config.toml
hidden_size = 320
d_shared_expert = 0
hidden_act = "reglu"
moe_layers = [2, 3, 4, 5, 6, 7, 8, 9, 10]
router_score = "softmax"
router_z_loss = 0.0001
norm = "layernorm"
optimizer = "soap_variant"
beta1 = 0.95
max_grad_norm = 2.0
dataset = "wikipedia_en"
Below are experts of layer 8 (counted from 0) of a mixture-of-experts language model. Rows are named router (the router's row for the expert), gate (a neuron's input weights, with its number), up (a neuron's input weights, with its number), down (a neuron's output weights, with its number) and show model dimensions 280-319. Each number is 500 + 40 x the weight over its row's rms, rounded and kept within 0 to 999. Numbers have three digits each.
After each expert's rows: "mostly gets" lists some tokens that are sent to it at least half of the time. This comes from a sample of Wikipedia text that the model never trained on.

# expert 0
router:536484474522479484428532459535513498520471438544556475482502489553517494475446498497512535534534418529584454425465509477
gate0:576429482498485595454518527522441515566474493506545486523547542519488584541516467502381502505510447521433506476539468559
up0:515448512510527493552512523526564521513557497581421509453544430461524467539498493506546502473444568504492555496495575484
down0:530549505498432507492452475447532501447546557394502535527447540545479549463509525468577466515531500479485477432464556469
gate1:388481474481449449499511500475478518490477485471493496451503502492513468433498493549462518479499501477446437427491497449
up1:510511499463554545503528511560442507558531505524475484578554440488511500496538517509526511506429516487483520508521445512
down1:558511482516481533487539497523498449533438500451574501496551459500441579547563540500510433490571503500497512467500496553
gate2:488453496529484490428497501498495495525456498471478528512519518488555459512499439517476437516554501579527494413511486413
up2:539425540558517482426516517479483527461475519391473545484514508531560464500462385510491537494530568562518506460492483450
down2:418491523486464479509491492499536542503446518465529534517458421535441504557532419571448456473514489511526516541507488543
gate3:486456496487481496499473521488522515534500438441503499431491462503539469557476520586569447500461452496616501495478492439
up3:486519445510545487501461503465538451482510420547540489490539473425455522545384518480517544405492507458439435557570478483
down3:457453483430551480456544527455510565414453496543519557490515458435515494548520474491481522564492433473474473625511546473
gate4:460463440460453510541478486482481497472510533568505563491506467555472405576480562455553515462463479515558559423444465485
up4:478445568489459501504531509501533448451511465560531506475529465544518563513461476527525416469507481541465513367446427504
down4:456520519478444513534577541484556500505526527521488520474475583474469457477512527445500544430512510472474509587476555518
gate5:527527487420493446482449501468521563454512444552444491515492567523475588479521513520522484508544514484525466482528483476
up5:467527441547555491446515453480506480467563447471507577537481484426536526592508506521541509512537518546481437494505521532
down5:538511508480497527535492477562495496480508546432494453426520610522474452551502511440448426500436532511531509672478542465
gate6:438479460442506518561451505457474411488528560485562509498512469410532529526474538540513449506478493522470487431498470493
up6:471546545444559549503527562530497505518500476501478509513483465509552535528493463465463478433541543515534523569464462494
down6:495522531457546551494461436466495488500475441513523411445502488537464446549447518514476448530497456471526509617526511538
mostly gets: "==", "===", " ==", "″", "\".", ".\""

# expert 2
router:439537416518472572495467495516493549552549369512468508507551462533486542433505524485489503471571531498428528489568600499
gate0:456492486527494538470479414500501567523562448494537539561462529523453543538492440536448502484504466560438496538498525535
up0:492459469556443497469504494494509591474553479453541581459500552490414571497501487507508555500461407596530555549480541514
down0:525514494504518458497600483495563516497461529491499502500485559467470528511511436467527452532543460548468604539439541494
gate1:541537502485483506521515504526550461532539483425473481430520489442479490511488496453442480476536506425484470513544561458
up1:452519550540524494490507473479475449463483493471454562468508410521447467456537487501459586531506572551565491497537492464
down1:475542476493473513468491445453493470458547482504507499519497522576539523498456481493451501508564525476472556540540526499
gate2:514569483511508454489559578465453495459493466537466568461467486560550533530503487498508511504554549510495457517560573542
up2:499415413531560539424449479493518501615470462412525542507481465548489455464529492498479438474495524498547473461545459510
down2:472486454480538502563554554501471529490547464521472536544514438438462524536450551512502512506462491487510510515590557486
gate3:441469471510450467456478489481499482465506444548487489446489548545533496550489458485510517477512484513500481433493455573
up3:599438510487494510477463400447498461500504510514521450487469575516540434499511495507493467493476532485490445482441476567
down3:471534478484493485486439508498443484532483525471493569560481474537520456464473447467521502570447455572578485522489482527
gate4:524493535445528543456431521461518470576470467498476528451507493622544479422532552467466485490491485525466509445505505507
up4:442510534549502460494527481486456559430453562467529494523471482441462519528482463473480534551529500497499499468524545498
down4:474563515542454484475532517482505481463481474441584483521519552494491581546444520539526522548486458568458503499528511515
gate5:481514483525514527463553522491475588531486544543484469532586520443556509439566452505459478479529481568457494513507509528
up5:531490440450546504506465549498553559503524512523564456532545537479521478511473521462465558453496438454490581555543451500
down5:524474413474536460465529517521613529524506483528421583420515545502561456480446471505481572544474478521544490438494468465
gate6:486439502523535531459532479504519493555429539492494503493510465599466512496526524472530453470499586517428556544510556571
up6:548551523571457439516419512490467488499496496486553473514491547438486545458448409580464495497561457485540500502451485407
down6:447564389525442525470456437468566512490473519552478493488491460544519505495506444519491497569530530420462468427439463523
mostly gets: " de", "idae", " Website", " et", "á", "ata"

# expert 4
router:459470505553509494501548475420531460508479507486528515578475566519492544484512518508538467479492481509461506406466502524
gate0:513511539494516478541453435557443507602427513488513449460567522460497501527502481541484470507511525504529537492531507517
up0:475507538530449459511481526457543450481525534474428492453537445516575484516538442531461462489483504525519473507462439523
down0:451487517495481471484453512521518443456493493508501486453559576514546485493492446468465543541479468546470519560505594485
gate1:551481531512470565570550558510516479555491464509445504518569481595489485477577468465498524468525509481476524422551536486
up1:475510574568487461507565487504478471528530579444504473501522497534524432485486528506482488414541489544514519473450520474
down1:428482521506528509534531482556508533484434504425556496471494395547525453551468524458469492506462578413523497502460421470
gate2:483547512443434474534547434474517523510496539541540490493514640465510460518476611453567485511476506526428506407576507467
up2:522490519589542497438493569526545528487546476466547506491591386511554526499489443549483492450490543491484466576400499508
down2:473492470562501554472509518479466432474539477504546422434520478464520547559470510497488503398531483546555485500478459530
gate3:448564464481457498492442494501476558509523575509454510522483526454500559542510486472516571493499456416525454461535570558
up3:431523453484423531461536499504492561576464568501540486453484465522478463468491448553505493443549487542489454485510589474
down3:566470449559507523578523499560472511470496539525493397443543556507497520501472549563531518506520493530534423485510529460
gate4:557500471507509502498528492418500471560482440564515456506502513527543526515537471538496464497477484503448534513478454477
up4:466492569448466499548525503479514527563507540589499470456514558484509525495580459421480589483484471536467477482515456540
down4:494544500489420495437539494533481451449485475491475514545498503484514438587592466501462637489467528518530518454440478496
gate5:507530572532491489549548471464466527476497430468536512478474532540564459390505556416471434496460554500524569506537505537
up5:489509423452456476518436500532468487461489541526538476512483461527513547456453473526597542491529448479441455559475511478
down5:520500533459453548447494529521566434555520458528518561431474458577559503541501418480508462455465534505508523510475476402
gate6:503528496457539449466435465503498525488421466510490503479417502516421503483530505448503492468478510525459547400549549495
up6:477461528416480472579418488499490514514523490552489546470471526491506498431528582478470548543480516525498525489450415542
down6:430498463446458462530508496530478438505463489519518485464433446459499547445499504504546466489437545481523525472551548483
mostly gets: " ", " $", " −", "_{", " —;", " +"

# expert 1
router:515501532576520502503518538443510454513519486491504521552464502423566439516528543492522532546430529522472501474497448505
gate0:516438496459493475461439490481557586485433524407553535547495582530485466547450588556482479527429525590507474512496451539
up0:494548479525473484567547453574567484525528498540523489527529528511520445449454425435459459427509483455568485502498538561
down0:502453469493515538474491522556543426501525517469505460515544476528563516514551498540468458515425519521488535471489498542
gate1:513484492465497479491523541543436478470497537503523478490509534493446425515443493461543525558479438568488555437554487547
up1:447531524505516489532453505508539500508471443510463512487493421484494531573551548549473413426507537543463510483520462480
down1:525503525418425477517494479490505515533500510469411538534415426487541490495491453483478516528540516528476493471510465527
gate2:497478531527451475524510541422565473538420531515490535457489474439483473570458453469535495510476474498520484495519511471
up2:525515507451446482480458524454467469535500509490487607520455493487486503484473419401512503486486515438541495495537463532
down2:512521504512532430507450478581555426501423555532464547508464438496511525523491464500543473501529491480534480399442408411
gate3:442492497503508441540500454487593495527524513533480489488500524484532500535444463495520492518388563467466540434508460469
up3:511479479581495495546499516503505504557537518580537494429492516478552510507512471512507449452467456491385568497453484446
down3:517491481475523461501559552583494440471479531454501517449486442465531494528497493530467514538448449475476482429514505532
gate4:509517472524517509432490555485463464548483503487523535448461485470534440533543529529480483495462526460517497478590488433
up4:514450502404524461490490463551561475509557507532469550508554452542474517427491504488516497489471468507574554442521490525
down4:494459548541479465391452524507472511520417548491513484443451475511489419519506540505516436401459531461416539546460508564
gate5:462457485506547516467542412508482514517588450435439521496481484396534549415529492540393546520498438515490431485531494552
up5:551483532483544490503509487523482503536443516503490494487534452449489553473470519427558443515469613539467488503456525427
down5:465586585512532557498516399500555514603544511532455516565469551507470508474455484557546428533548570547524495509462479522
gate6:532457474476491547514457477476483546456500495491447461460497455442513512521475551554500480562459471495558562472433568494
up6:573501520453424504565507537477478551469524518541499510483511499536451486453504538521486556597505487478481524468486486552
down6:516492532530470528521463488512537513544506570512475489462488456548461573497497468548477474509473501458474537456500452528
mostly gets: " John", " •", " Best", " James", " General", " William"

# expert 5
router:523513443445452529450498519487517549467480533472549435534469514454499568456496523607496599596524500478513443477469510577
gate0:585531512478473524399597530495540522502524520468490590474474528447430483459552482528509521506518591502552514542440448515
up0:454500499559561393495392543498572538470486511498443511440508533514465445517537456463483517573504447532503530511464549464
down0:479474457537507486521558438501490496532549511454548467463500547522471566563509541436509521467497528544531479473481545487
gate1:469520454472445454526409445506536509521454445473475473498532481486507492469500533548503516505482486489490494499522547454
up1:458543469449416511522462463442448436471527488444493532456509597508506548496504484491462509472512484470536514436500515493
down1:493452571523525519425572553421501517548514521483568549515476489474540546547480537475472437506465454525507536482450472559
gate2:540443469517440517518521486536541473502477491440518514476486433463515488450486438535521466440491504435512579541529468514
up2:438489414484544543507527452482497558505505532533462444495553454507495503587426484438452442532479528465513451544445511490
down2:491438484548478462504502534485468541544479430455547555520475441512420482469446477576495535494502523528483550440430543525
gate3:435516530508501473466561551515509459509512557445501548492456427440469476445419468493498470462532433569493532505528450475
up3:449499529552481478468471471502485528422503444499492546509476503520464503509536453505468557549458488562475529605472487477
down3:494496526453513509496522500436500524523506525473497498538456498497585564487468490542420513460495509490467500555497509503
gate4:556509468533524601487467469507513421434518518492539551527496449522527510575496441535429496487495437456526531528457491502
up4:519503480479520564495426542491439525402453503476496584533534475523485506575516390502437497474478515478548471530463447499
down4:486550487559458545450474547604446483492531437517431479521395460553493496592494482577472549509585471479490488538458485470
gate5:547497477541584533442444523513600463486453428464456520512498525485580583482463529589501504591514560489514492519524533573
up5:461395478529456446455437546415515497407466580521533493557460494497463483490479509478589432489458518512482554545516438448
down5:540480497545533593469511490504504451498444479477542563494430517501475497423562437568469524553521576512515528469540503480
gate6:550539550510492514502522470444512549543535477554516467507434489507455582483440505473477480497444468533511492516455451579
up6:480500467455527448494514517492459463478446505481497571408524559572504549478505536506533538523494494492441519449521449456
down6:468463533403444493539501566506579486541453499492556468535509427514483489558449526504484504422514547512498563478533505531
mostly gets: " used", " game", " played", " began", " won", " held"

# expert 3
router:498506479537485556486502474460488505454529500463506492450533520480524444463420477510420465444495516494508517504505466494
gate0:499438501591462522527493539485518547506511573504550481455491487473475444533499437464495439481515480484541543458506470511
up0:517471465525509549534542459470529532452436573507510567492525500533543477439484519407503479497461485456534541485502467399
down0:585503485524478477485465466544523492503468524535473483488505472491494478469554510499493517472487488544602507542531508485
gate1:569459431423451503469565454505533567503546535462478452499483424432500513480480494528497499500507549529509510465535561509
up1:543510471437579436492552477582497492452517463539424481428505524537464475516525412477529520531486470442490547442549488561
down1:465539507452471494472420488497457487585489494494447485481496568510495519516479481485548499560480510462462575570516539482
gate2:493547430470531536418468546533500514484526515484485514502572451505496418511478548530511547586464515420442433501484488568
up2:553555460464495546515512590497493514462537585451469503491576439476518475511496566488469507539422493429568504532533509567
down2:527562491515511483488524470524497516509409559530547466588527615567453486481552512488549525467517421478525543638449480510
gate3:421472515484539443465528507491429597560603543478545474521521487503540434430421533472534516535470473462461482563519537457
up3:509444527472551501499536490496497463531511508606517503475487481503518486490481462516493464554465469496483484493513509478
down3:544484482476438468565482482485504499492534535529504525550553519537519540480484569502493639500506542520494472625484554503
gate4:468555488517443504519439545494456487443512496488524457452472541427471485546476538605494541549588532523459488524495440484
up4:504416488502531432503467493514524466496446462474533537454523453501510571542486463560495557469531527560477481438572462523
down4:525513473511502451537530556504532475443469458553514453492528548491449493504469479491557567446570514510487452477516519483
gate5:481598412493486503471474398526491456485503484517506482511530575441430430430425487528493557505463539631446465459484484542
up5:437491491495524495495506463445516462503508528478497523478529513527510493495556481587504582483489535563525504526476546500
down5:452498539490585493489479529511514555614453565505482546508581524442509506517523469486513490523511505461516484591553582498
gate6:512475601491420531419507613542466491503433491512505469489545525543527485485441488594529491505495484543522428470455564581
up6:541546569481458535475490507471470548399488528511561556454450450532517505532506558480570476487513448533489490492499535541
down6:533525448484488509512488479456565491487577549467526491486535489466486482546567494445484507486498514595531532604522516489
mostly gets: " three", " two", " many", " several", " century", "9"